Below are experts of layer 8 (counted from 0) of a mixture-of-experts language model. Rows are named router (the router's row for the expert), up (a neuron's input weights, with its number) and show model dimensions 256-319. Each number is 128 + 32 x the weight over its row's rms, rounded and kept within 0 to 255. Numbers have three digits each.
Before each expert's rows: "mostly gets" lists some tokens that are sent to it at least half of the time; "comes after" lists some tokens at least twice as common just before its tokens as in all text. This comes from a sample of Wikipedia text that the model never trained on. Tokens count by the router's weight.

# expert 13
mostly gets: " under", " Preced", " During", " due", " about", " using"
comes after: ",", " to", " and", " is", " re", " not"
router:115081093087092123121165127108150098157205179163179127164116152125129109170091135114138089127106127067126156169128134130113130147155106175113174115131101102104131080126106159115141141200136072
up0:100153128128109124116184168156102148076120073156075178113075174142173099112155105111117132137139127102116140091115138119086162152098177081108171064139157142150136162168052138126102128056102144
up1:146115183140124132159121120124174110148140083160143121112138091146057107127132149077168071078154165104181100139136159099133096147168133164119094104104155019109173136127092125154170144067157124
up2:137131166168035106123142171180117106087165125096170075161139128117110182151111186103143095118183150149211197147133155121099138138103115165146077126166150087114135120097051056151127086190071150
up3:075071038161117137123123162166154120109112183117198111135107098160066154117164095175167108183092112108114118117111135117144095091146120170138117111157114153114044137153116112172101125153048103
up4:130154152144115140142190131114132117143132129130171175134114115166083113130116080117105081153155036096080134167104102111171163058126123119123066111118159040171145146165054158124156115135161101
up5:125097116106125125162187122113142133167129115052104092165087123125195118131128144148146120129130072145088149114141128122091136092150118085092137152097097138119175142095148099087106099208109066
up6:164098122174043163147115188137118120148102153145103105140150154087094067172104178129104148126081160099145110121153121123085079145179085143106107140084089082107080134104140153175138156142116122
up7:080103149092133117096139103102128128169126150128180067108118163079103121151100117135129123115144132180170140200130151100140130113108120175089082156141157059115142121199143124143180122182123146
up8:110144162124132146123145185136090155064128100110122107109128149135071127134157104129091079107080135067099171114105138117150152107137166143104189112079155119088091150112158117137093112142131118
up9:146127180125088159082164104173131180079183127147122163074132129083120177134132130120126106122148142122061135082116128126162141146095104143101132209113104081095087102101118098082147085143114140

# expert 23
mostly gets: " However", " others", " students", " respectively", " coast", " patients"
comes after: " in", " the", " of", " to", " In", " United"
router:163158109150119106114109113089093144152129122111129139078149131091099116067161115143170186120160096179155141138138145184092118114094146152103140131125116104059185089111143189090156099140117106
up0:143062143135136099096118115154184135143124121138145164152143118111106115142136162138099129147116124118118182168145148140176110152086188163126165161128073018135132186089154208105191090130150087
up1:098064161095126171124165147079129128082159027117116165156142179112123117127137127144169086109147111161163160127125127101071095148145142115109116135123107129178112082191169118146094172148075095
up2:176148138113113162175168141129098150136126128167174181110165108117142163159097121163177085153117116189085113147117147075171204112079114112100151152141091135117096118123146135179083138189118150
up3:147102098109173140132170146132147084110156124145117101118128136134137120124157208105217131069088095116123170132098157124107117123196067144124182087210158117124076168182158148182132094146117182
up4:151110183090113108108167176175132151108145171198106197105076147093219091142143122104086121123107098165141163114146121094112119155109109114153104139129118087210106115165119102160136198164165093
up5:108122105087122151119086190064111179171089053152138112111145160102152120179146115112176121111175100130100141158151137130134127180093143152143183101079098156149130129122085130098160108086146109
up6:139127096078123108088099098129145169179071108115145149163157150155146172146140153077121161148158189179081072190102142152094112103144117154127146185139119102123166154117118153074164121097117132
up7:161084112150050124092130121158100081153126208149062117105144131114069114085108090077151153123086082143167102114136162137106158148142171147173184128139122144123147147092179109100132139093104105
up8:107133080118115160174111131064145113107073089129154163121112089127123154099173150187166092139125130114130111179074093079165128139141126211071095096121100110151110161154156155076096109122107161
up9:158162127157135136118147168134105102086141100128123158144080172139093187144115161154106130100076102113117153122127097113153045147107112091127089144192138163077128150139101127161191126132100147

# expert 12
mostly gets: " this", " who", " album", " This", " which", " what"
comes after: " the", " The", " a", " his", " this", "The"
router:103150118123167162081098108161181118074158085096147119176142141083169147096180173156126141101124105104161118180107129161116154104131126105158148128081121139128082077145062092067164103119077059
up0:099101119083107107168096067157109152110053129157124189102135106105123138160130149181148125075190177134183157125130137112139162186107185136105150148141084115156174158078105150170162159156145132
up1:139171154111128073108100122167099175129161107117110159147153177114095122120099129150111161075171123116099145102158159170201114143129137142102169158121104108048156132123159111107183150183137137
up2:117114100128107166127126097136167166140096097171100074121107092080143134155146127164163170143172125135134125110102096161124119126111092163152138153164111146100129174146077132073152147191130123
up3:125199126079056114148081086170154141126114146119078120099095148105134103169136137100123172107158162119128128153079120113107087127136101064142112089152138094155105114122119157103202171156132102
up4:137119128092161095144201116076098115133146163170154104182068138148158094117137118091106071121126080149122078149095167060123173114168153154091150142116095084096139089157154070130104144079136120
up5:132108149091162166128146177119141134133130104126029158112152133138124119093142083121123085124183152100114104172197240095140087084163127151145113144109187139151158149193128163133109129103166093
up6:156103148093209103113105161162139143095156071184146078083134192076142081158107148124102132119145134077126107109116195091115090059114118110149124122163129148061135111105106146103201149121159163
up7:088110149157124147143095119113146113169131137165082070150093116076100075117140110116158134084155134156114095135135111132148103100150107111203181111146111095064171126173065151127121130174104113
up8:144154165099125153108140115090099121107170084158083137137176114111140129131173067099138152140130159098106162134186132129108120120153112122113094148141182166132100141159105158159133102107171118
up9:099113079063093122097120102142126107127121112182173136133080114144149090131125131131140120138095123164167145160163157166146152179131130102091100154154173117155077173123069116149138108105072143

# expert 55
mostly gets: " Royal", " Air", " Railway", " railway", " Railroad", " Regional"
comes after: "\n", " station", " List", "=", " Type", "The"
router:145093093162178162161137134190059175128103166082102126107131172159118155178136086098148177139128092128139177101118069108108113152123113108150104098118143165146190162135173150088177107146172131
up0:125175124122123118155126088139084138088089143066145161155098103148081111083069130134109167118095093077115099206083146097139151140175102071123195153094082178109124147160108110091082183153149118
up1:119076109151098119142172127082100138087132074112122102126125118140104120128134177159119160123119111134167154089141148102097108123155129115071084106132121131121130138144114184091152152140110082
up2:068115100135095133117134127121140072127149140181125099156120121117159115093099091136088100139170138072111163154119128102118157140120066175078171125140081154158156140104086140062165166174138159
up3:089131085123118105168207126183105156097126056133197166063088121149124102135152082132124174100122107089141185149126095108145161177190133155155141171127138117111135097183106165068127163136150118
up4:182088106167130116105183143118079191126071161180069089081135108130159109151059079144056103118094074070148159121081128147146121168159159159121087194140102126188069115060121065142108125154128102
up5:132131051140128149183087093150185115109047193108106134106097179128155094089091111134133140124156139153087145215143162137180124120143134087170153127118116149066119140068133127127123152089150051
up6:111126131110116150137157093147113146111124136136156111188114074141091096120138100185217111093104132102135167126147085097119164108167099113121128148159160075086155107124083138111141169119179156
up7:117135115069121125155177122144176097169148122155089141091183157134152067140098142113128105125143137118145187150127203119169114128136106181126095157115181112176122111114131122192134147093066142
up8:148116108131157132097058149129125142140089113120118137149109163115064139136090155136178060099144160123139163098136098154122126156095045113192108132071140092130127189167084166090144164119127092
up9:076139202116141154149122101172150133142127156123146108124108107133135159187136209132109059081151147139143115135129164071084112131103181092131155114074166102116146099194090105145071079177136142

# expert 28
mostly gets: " children", " family", " village", " city", " men", " son"
comes after: " the", " a", " The", "The", " his", " an"
router:153121138116092156075067159126113112133128088115141156133100110117093081088130131147088176162135128092106131136093152124092199089100145140089137137156084150120169125166097154096111133116099059
up0:146077093170123165150102094156076140129065099148147114124113132129143071141159098136157096158114161130104154105149115119137158110158144181169141085111086156106154116160199126128130146118112143
up1:112126158120133181121130079089147106115046119127106150167125127107050121116104137169150156147046058169124134117118122129152124115097107129095190140170108193103131051126172163138133152163098145
up2:176090129143107147183092106159143139139081140111125195122124142171129123124137183123122158156117063090159136101168095193149131064144179132091128074140135127081146127161135095091141153082135119
up3:140114082159091160168084087133108144141148106090115098136107105119136125133134085145130154125130102062175116088123143118146139141147127140143165105180150192120174156132100087143103122083151172
up4:094107100060114073133152120092151132186145094132147135113116054226082118149093125157141067056186160114173174103101125136104117165136093141122139117106131131080094092121062158119094120131130105
up5:173118120096183178131159143189090098175195154170148097068119082155115105128121106194143130090086151107098063133085102133139143085132078124137086124123217168099122148121077172128065123148148110
up6:205094124169194085079163115093122150104150120077103102165118188094121172150145126120125151109079084074123094090089113116139149145181151101113106112144153159093112160118162149122129091105147142
up7:098123138151174133126134050186096126150114122132099151163128176109133123151152067135142133103161132126170114134148101153153086140165096118092156093134159155110177194157177177189092121081117101
up8:110136154179078129086109125146176128135126111108114137112094112102134105088130132144121137107158127164141154181123115108172156111111106111089138137112115137114148144130113078121107176104179140
up9:174114147089168166171074184151143116190128125131133121069123113120079118144127125113116148101153118102058117150130107089178148113121146187090116178105124101075167134044150173129146149093082080

# expert 10
mostly gets: " re", " un", " co", " non", " dis", " sub"
comes after: "\n", " (", " \"", " a", " non", "\""
router:106129132139122200195099167084152177126183157074150093108142140135131145112172142075128126170103088125131103147114096103075140094126162110173108124134130158083064126161071160168121071100106102
up0:108139148117043108133110047133161152111140080097172147132101107109114085106107103065094104136173193131084117111166175088151119132126149165082189151130183126110112154112092123125114091133132129
up1:111109117113120152107151150152124119086140098100121070121098152177122134145112162134125153119139125132151159175059160102177156154111108064204091104176145176132107091146139138181096055159127113
up2:143117149132092085119140140139064133080122139114158145158142115136105087124128145156181103142166084132120066158129105106128167126139144137071139177174062097113150113112154117129152127095186109
up3:094103111101135114142073101128139161142099178152105147174142097146159126150129141071143136135135105170118096079136107137092147129115109088104153044122084118052138165090110075096122151170127115
up4:133122113127151137086173120150093163091131128112119191144068184096068132142113140120095105156138122169210154140136166118126113131144137039111141132080132180108147103122079094083130153155131112
up5:113135151113103137146115087115152152151122151141170146122097124139111159163107117076137146095111199119108136085067107111152137123106165114128152116133110095140100133159156116121116074159114166
up6:164104159135121152069128159141110087114133091144131163128072184069106113124195118195124122134142147112102124111143099120115123140127097101097159094108148144158081115114136128128142145149127095
up7:159179105095148110110112173106185093156129085124171134140078137133116137195164097171113111135155113082131103109169137084130155181129168114104163153105130072114101133127180118111115159111114133
up8:111126199131091096131171075158150119082121134130144133126176095106118136091123117099140160155135219125158145108121142134140114145152066169106094064109136156137134111146121127096132076165129162
up9:147102147094154140149084138105119121124127140150051153093100151154134147150124137180134089056076076102140160125150113138130109118123098070148118136165107121100143128120125134145112128098166082

# expert 19
mostly gets: " medal", "′", " JPL", " UTC", "present", " Jr"
comes after: " |", ".", ")", "|", " =", "---|---|---|---|"
router:136123129144132161109098147080106104142155105073097143134124118202078129143157119062156167083086132126176140121122096200148141160137146096178162158174136066120168116149100185180097143111145115
up0:069098170152091182123159151127156067151110149119048097084113155190144105098091122159130174075099136131176113142066171184143121093136109138155196102129144124115132083163186156159126206141190158
up1:141088151075131153118047163093160115141188112090146143131116150076141128095138190137117144070162153165138163214133092053095114135119105121169118113121139117123126139143093139137163147092171148
up2:179101165108132148076146124117142108116143071118162144120153055154062136121134142100125152176155156148132058101147171143090129166157091085111131150160093086066131148135151153092134121085122141
up3:119096165133066147192081151143118170084152113113156150176103143142180138064147124138114102116090108099138161152125173091127129127137133095099103103157175129137161133146091124122176155106140136
up4:119123151107174134175115159159078089155059145166103035044111107139162154173107170065132126069113129162137130198145120062136124149152172093131164076156167103097110105120103124173170181094199119
up5:143069106149111130135168138116125161092137026123138143163131150125143154105146137134159142173057126122095096074160142120138122125099093159133176143151139167145151095073126182103116156139161114
up6:109170095149103141121121148108122133106131160050093101087116088127124157120112067103183124122097164160187110102145167075141133099139120138126168063075135074160126103161101151116164218148138101
up7:143124068129147114116167086153128093094170120121115129115120156143099148104156126102128086090145110103163134167090082113109114085116160117158148142173189124173134125140122113151122177150129120
up8:152093103121139183142136111091083088138116137097079156145109148141095126146056117107149135124131119112078095098133139117113137180158140129135107124115113139163111126123081106114083179138166175
up9:146064124190067101127141090109132116137120207106121120128152102130083116065170143160129151155161115092177121128102066147089157167140113144108137175165065167064170168157090166135133170113113129

# expert 31
mostly gets: " they", " he", " This", " They", " she", " It"
comes after: ".", ",", " The", "The", " that", " when"
router:121140150153050090113132117126157111121120100133097126125089164115118078092171124173132176082121132170157097135160149118125109132101135126097101155166160189125137182143131231086105140170097106
up0:148176130192210110118156115164112118179121132166128139073096126126147146099134111146160194178116152162141110092165091096156129097106069116116188152132156135106104126083111172119160138097187123
up1:088130095111130094174109145194144107100105158151109070170119128099098103131156212166146148156100114126151167168093087132127136114102086108173150125142125166148073132167244136132104103178138133
up2:102123106164204087119196166118096146199109108187131144092096148152160123143136149162073125172098157070122117145129061129164156090158183088181123056118113152149128101142202109086110121132157161
up3:085111139138080110075164084162174114129107097114130173156139139199164136075127121188157160104140042152111114150153143148180159125118174105193103156153131127110122176103113082120161141084094137
up4:102150170131089149097088152156129124141117108100119151142073138146151101050187128100124147078122090169127082201055162125134088166149115065146099112137122152156135120122081130157181143103139115
up5:134169162063094152178216129147124102080091113143122110177091168094102089144110111057067089122128131110154135128137127135170093140139106143127099150115184142167155165217184162128116155178153103
up6:106199146157115094205150094140129159137163131104162145115089097087086159131117142172084166112180202163170118117158070157109099189153089086136168167121085116132149080147169109160076119169126168
up7:166149104096142128137120151142130159107156127095142162120084119166114143152130154098096162109176146119189093124079177104121214099110148148074104135161120165118108138192120108119125083117118146
up8:079125142138150129165129139053101166138111111130162123133189068098076132083119087087122102132147144121108200126123093147095084190087116140156147115141105141141152108076200161126141143163175087
up9:098074189118108117157073165117130153102110147147143109093126117182108145072120137087148137118118139135122189114129167101142071097142095092126106094147060091111131169069170168142177173128086119

# expert 79
mostly gets: " %", " Votes", " JPL", " Coordinates", " Total", " population"
comes after: " |", "|", " 2", " 1", " 3", " •"
router:095046149118140111112149100130180076128162169153106150103142149133139143080111155135107081109086126097057160179111076117103155164136148091144157108136138140127158199086158083118110073147142089
up0:116108092102150140099172164127102129178154079188114142150170141093101118173187095121164147187115126122152143141161167087130082120086126190166119127149171146181125138145171161121084085165134147
up1:136155121097182123118151110112137160076132137142139117134117148217083149141135062157195146183168096158108157146138127154144162165118136152176142109146183145136104078147121104132145139197161166
up2:167140123087106161168103061143133098151132174166088104122154090124145118154104169140194173152110108078130172150140171106100094093118162087091109083142120086199068158125127192144169113121125127
up3:199132130150047149141116136137114123094163171164184108151154078201134148132192130072155189078071166082133168110084122141123105180124121147143164089088136151089105171188132106135080152160069136
up4:113144148151110121184156095140145105119128111142121149127098095069126126081019203146120133112128157056149100094116109132113104119130136094141139149141091149156077160156163090118089136087105112
up5:179085200097175087118186104088150085123164110170122108156143074138123154170126145121114060160140122144130141142172078146130155184186064172084101094110088097134077117098149189149073136144137125
up6:103125130107105080089156105074146108155136072154094131093085143088126095099162096109153078149078116181133096075176128102161172204096148127143089158187074083102120139127161133100169167133120123
up7:102117135141133167103127129102149144108100114055131149131155105135136124075108153133156106154071106073160116167163131135118138171155181139107217126164197149171153122072124123228171143139140121
up8:108161148145105150146121190135131093174147074129065065130183153095165120107096116134157147126111200150176076088118139179078072136096147110102134170120067125114109106107107126100176109105160125
up9:097105133154128146152136085116100132149123111180096150144129078141121108122083198086064101124159147124106072129105208066097097206038139207118135099117153118167097127131144122075134100085095091

# expert 24
mostly gets: " wrote", " would", " stated", " considered", " titled", " declared"
comes after: "\n", " that", " it", "\"", " said", " as"
router:163179129129143083132143115142137127178120083113098125097074178156153149185212106139124162136124136163151145123098105125137134135136113040119097111126118140137087138105134138118101165073079146
up0:160110092082080153119112145141128190137110173120102119102084152177109128163091205131140137118075094181169139154110123157149163071183183176091160094139110117073129118145152064110120126105147150
up1:063095147065160160119112164116130158179108096086127130154157108078136165130106139192184114142164151183150137108161103183149151133109214134132122142115079076166134137146138127113130114103101078
up2:088101136183123182090145103082072134090098142132113037151176160126173145081131113161129135157119087099075141177104109086112134082070146154094121165146149091113203148194147143168138168111087141
up3:133130132137056135138123132125166133110112146150082113089107135073137115091145080093140093114063163179134147131120080096109094189171073101096132125170165181095121082126181144137087140135159115
up4:080144154168102114146151146172132169131108174074163073112079152140147111100047136198113146121164061133144140147109161105145116101117106128134120093173115090109128152148107178154143099146213107
up5:119074100145153207144111130165046137152143104111209128104182159131142217140136095145135156116147191139153122146060145156077133142134203076122151138124156180190109096108145124151134139101098154
up6:195089102133114168106111136184077155113101147096086155129067103093114143137154105047122154156087130111120118141101128137125162096132129119179122123061137141142172079101170124096140143166129171
up7:150143131114087106129145148129108114137134130103140154120068177120179058149123160128143092120148170106144128123179160130052089149142155108097074118154171089045161176109135072134056125082124088
up8:070218182160093090159137125185118121138144075159097123175100172154134132107159061123089084139212138140146146178187140142127131154101077122144124065139060150132084135135089115107158177159144169
up9:217142137133169160144125145120101144123167139066087089137101098136111120108128145187078109163133055130109123099145140102105118093145189156126119142103102139129141172159130075157203067103110110

# expert 77
mostly gets: " where", " but", " until", " However", " some", " if"
comes after: ".", ",", " in", " In", " However", " but"
router:134148107094138070129075103157109175111122111078116140132138152153134129170167100146145147098184142064147136189116169143168095148132076112134141159112113132120151116100078087103107126149115113
up0:116134149142139129097096139070107137174115114103125160067133096098160120108126071120159104109110124120094157133102144162112127056170132084147161125148168167103134128085154188086100167080142143
up1:055234082134114104147129137136120151118150063108126039128119074128088189147123012074106144167163087117109109120140146165077209051144168149149119149106153109170083105135121137150127150183165134
up2:120160139119105068102108108163161157119161151115131144141101115140141151118117122158138163060090095088166218237165187202127052144101123161116131108175131170112077144068113131111114145129187161
up3:064163145068116132097098156125095198127099113142113134124170139120050158128109111090158077139141117082136161138170122148130123174097111142078155131127141156174105121135108101161125218091164125
up4:165163067130120134115130088140104056093135104079127101144155116155068113135111175108125143151096125110051137119135127179160151078124123111148119097123075193134133099118119140159148124146144082
up5:106042104156152152133142126129148127127062168181116178143095203176115152155119121119124057122117118180131140139144142159147080163135097116105115153099133063133157116173093109168079134087137115
up6:114104114080146115152135126136107161122132105086096122146058141159139143068119153123181102122173138085104200168122109106097156127084139098119096163119182174147103091081136109113067128128130105
up7:079146125070090074144164126156113187114140130118080161111135106059169097123102182131115091118138120115118071182092116146144118112137104119167110103150133113172110157090056113080170142072104147
up8:097153091110129117095168090150070119136116163128204106181093064127156136096088073135153092172133124090121149112125122155191095116139152100100079104155099098119106102106083142144094180068188167
up9:130067167123136162125119121125079181116152105068166138134106134107154139126136100154137122108198156076098135105152120132155169138103153115147112108148155132162110104155087155112152056090191145

# expert 1
mostly gets: " own", " human", " traditional", " private", " cultural", " digital"
comes after: " and", " of", "s", "'", " for", " a"
router:081167085132167146134162174082186145133061128116123098179127164137109046160143107139164097127115101049065141090189098112132100082198159191067141156153155128152095110116117145131137140142180076
up0:060146117122138162133113168133158152153119106180130111159114129133094080127182104127149158075132151116098120115196152103157161102113102139170133130131144163133187083165129122077171106124144112
up1:128106088138114133170135159135124116141101087140125137100107105120138078121127121099104075091184135102169114113182154128165127146198136161152107191155166137181128116191085150146153167143132168
up2:174094115118215122098098143092133066164186123073064143085072137134110157138131088122070145140168087135026056124099100086154150146176125101171129116141085155182141092081184133176119122162135101
up3:085124054092134184118138121094150127177167127097113154142142159142162148152152153129106115137091148106157160076124104130107152134188161124135125122162131118106148163144118156148089110158092109
up4:093178139101147102138138133116164154129091133147130158125132156097121164139115084123204132170097195144150090096171139191131092125145173173088134086163118151093133134190132141098112129109121116
up5:104146072113130096148154224169094125062111117155205143228061170135174108182154166143191105082110170117156121102117143099139199170114125038099110164189158198134091087138132180138142188138104127
up6:050155100112135152165097115149133141182153107162200116118153078100128164118081111131167117059118142142137122161090094121109160162125129159117109140118135124196149111176120069075157093129146146
up7:075127130085102134142131094132148124159167166177073106135144142118123195117093132111143125131104130151177153114137109168159140095079113133123176184097133110104101146170135152095162143106154089
up8:084115177140121143154112144124152156155126105122155146170145107156173094113096132115136078142078117169126146137160149106089127093126097065104156151131168094071153080074078153144136147123176098
up9:093090120092137127092202134104097140065101114109100123147132146125179110153134144119100176109070140141145159082173127174107149140093146179180163097081109165134115125146126157090156164102174115

# expert 39
mostly gets: " television", " TV", " video", " radio", " air", " French"
comes after: " the", " The", " of", " on", " a", "'"
router:187149136155146119105167118126114120143092180056137137157151163131136102060144107117093117137123081064144136148151121088120111120179109149120119122117144161155090158129079099115155090151146108
up0:122112162189129114156102152058149153169113107149113148101109103168117116150160135115174040115098108099138072132114132141176103158144153120157178099133135145180072099126153130182063182127121162
up1:092137143065160134156152135120113195158141135106120161126096106180110120173156123179160125112081156103103140076114124121138102116110135110136161136140146197103150138104126087153090112123170251
up2:178146113117168140131142120173176156147144146101078148130069128142076183129101186172128093144142102093107194119168147091111148139174137118223079079135204105188151133154155118160155142128143075
up3:141154078156126101175195194121145159089145110158187138110106128126149130140089126133108156145124095152203162117096120154113098131129130125094135090118078162111114075075150122095118102150146115
up4:137143136047172155156095145148094103142080164123091170116099163058205114121146119096083159112139128146094118153144122121084160153110116102141168065123204091055137112145123074131101182122106025
up5:155121142097106119076134084073114131129147136114203166102116124154117091098147128164107165129156185169092138140125159081148117129041089109106150120063097127142111174101139200086053164160140146
up6:174138097086170119175126106121117114067144137155143158146112141155151144122106114120150109095166132151130145173113212180139133103143177135073133131121125144134088121157097124108132152202093177
up7:065087116184112147163177120145137108135131126159152102071187144122140147057141145089128133114081193147135124079143117067136077132140182129168198084103103154162145114119090150093185109091169092
up8:162113155103158061134073168138109140137149117082100169106057163087151118149151165070068146131126084145073069136136208111194112125086043165127143176111032150115104112116136095147183130159126099
up9:107148127075140110208119109137079113179115138150120159133179157111081120180117112141185133116172185132119138084128142110103147112130174149069129141105119108100137081094159161140085146124139118

# expert 78
mostly gets: "See", "′", "AZE", " KSA", " Sri", " LINE"
comes after: "\n", "′", "---|---|---|---|", "==", " Species", " Country"
router:138118123148132128175139099095120144147117075215079116128130130168133132123091132176111155079156125153182119104109112077147141130122085108185075142141064105135194109163161140154173165133125139
up0:076155087154130134100134134128147110093142109114116065153130070083190143137212128150143164167116158066067078117121193178142146180101118166064157134132183117145158120122143115145169103093131115
up1:120099108121082153178170168154086176140149093199103138108090150151138147086112157137129134101081157157168121123132056110150127124153106117119105110123109064132136143125134206086111097173099139
up2:141045175085217078133166118151031135161139106074049076169127130178113174096082083129137163098149112121068137129057106118115148194148130149161113130171157171152116104153148107165139134097115138
up3:106202146128105106144098102103096134108138160146122107131183142093120117132116149145086104121095071100160096117156123136181122105074121143147119116119104112135133127125127123097088098159173107
up4:184203116108198176135177095143129079136090122119151123114093141147163111135125099145097099136188148157068127122111164108047100158067150180117129151135137077166074084146140129156159136074213153
up5:087126097165091136131087168132088090202110114130090118172115132126136131088156151149122099134120068129090121076109110157124166129075138123140101092083167137134141149156100175148052156196069120
up6:146093143170133070162190119130075152180123063154143163108157093127140092127107128130194166187102167138111147130134152142168078178051117136140138122154133143114118084094191074089157105079156141
up7:120119108091136148161115158125126066120094142144120205108125118131074124127057128114193118140114073130192111117184071101139122128159162155172138156061104117164159102179140184134117162185187103
up8:114132130111116148101193147132129160134142152184115064095135074050104137117130112133149164141151132117081118136129036065163068143118090166114161103111153107172110152150184199121065116062148145
up9:173126165172118165104129145118147154148138139166165119143148172116098068133130108144107131069132145198110169139155102150051105146099128119145129085087102078129200113183069179126116118229149138

# expert 30
mostly gets: " MPC", " Votes", " %", " JPL", " MF", " Candidate"
comes after: " |", "|", ";", " 1", "/", " 2"
router:133123179075168127137120116172158117107170167163122114101093138128118136070120161112108204133140126061104142161102128135150126161154149112112154128130136143188134126122083108149091098113108094
up0:055159129111138138153119144167162118107125094176161104166055179172084158173126141104093155126155082096131124147107140118137173051062149206104084119170100113120168119110207125100135147158118126
up1:091118083176112125188111157123067203111121113130134091095097091099115096146136164135071141184169157103113149090119141131188127125184086066109092100128132117128158157095122066097171084095107149
up2:114169188159129090178146131101212121058113079072136182142097143144128120171116134083126128156107124104150196104112147076136098165136160157079031179148135129130127119087111117106138087145151092
up3:106083142094145055165096117135138067170149084143138135194204115193124205148161169110087137166138129086125132109076094118155101140059108106123149101153096155138126066091179205099149173123154193
up4:188141185106102159119101115173141132096119144104187119118094155092143121094101118119192168108202088113139086178115075104129134159114170120126085115135151141129159164145127125128134179141142184
up5:102100130120201098155113102099126117192160159135101172146146148131121182108153131076195133128093123126071113137188070128078147175118120114103114136125162118121153129118141106152073156113145139
up6:145110164126180160164104157105154128143131064139015088162143135139077123170111133122163114129110144192080137179076134170149133126080120107113177099090171062187122148209117136070168129109084158
up7:104055107124148097112126099149110151087131120085105155165100134070102091123111194158144152146050138131134118141109132168139156079104171096128111103211172151168093116178084102097115091151119166
up8:143153185133121151154129143106174172154150139095105094155151170136167116136113071083096171133168173077111173151132110029122100153133078140114152104130107107106116108202162170135085088111150091
up9:123122139171161101130147186099079194123117127127137091170157118127101169161095125135097052078093150131188100121121149147154151151139067205117158072099127017109132113095132157136071088116182119

# expert 2
mostly gets: " $", " MPC", "U", " F", "_{", " Mc"
comes after: "\n", " (", "N", " U", " C", " D"
router:156131082117144130118121122071049126102119150124142139071126126138145109127115144118104148150175118151152131066159087086126164108128108090220111168161106068093126121132142166105147134131160130
up0:149147148114054138108155123126117108141154086105164174073083165153143181187111163081097094111197175067127163143140103116124073120138158092076163111155130175149093123189105158116112077094116096
up1:149139160156138143169175110083164109128143124134156184181121153115091115071107136166143135127159112167158131095129113126098092144114129126120086152150104082165155098150157182123069149073118155
up2:177129171139079105074149102219119116162122067130166083187145100149095126107141111138130126116101110221163115124102134084161146085086140178133130092139129126107105117177100157130157142113126120
up3:074118116124135150144127124146144126168140127152090151146160096139128175135144117109105117097160101149172164132069148101109173148146101124083157108141124151097144055132119127128149193113058099
up4:139106122151130142157116107150170127157112145099077124121137104090145161155100094160170078106133164144051078199166093148092120117149137156147120115135091108140161089102101115162139154086079146
up5:211119115161144128175192099166110156142094095130168108136153062133054112153158125155148109127056101136126122198110121139096080115117112162154119126156113119102144137102109134100169155171086095
up6:052156067098151115128154192118089118100136109138120149095085142161196089136173130111166133175108100095202178148091171122147135125091083109145137157143129131163123115161124185115124203177110089
up7:173071156161134131145203148086121136132145080164140105120097161192111087088127120166163123127118135100056163123143092115142070137159176144136099142116131164088142149092131102120103145097103138
up8:055104103146042188121134126123126160095173102089069129132095125101169124115082076142149097125105080129130098200062098081058192105104128128110155146112091118070119077106104154112089115109104137
up9:104124107147140130142098124098144069137107188067075157086122145114103154182054127103086104187197130148176147096145094083102154145110115189135151142156102063181089106089104153127098165180147121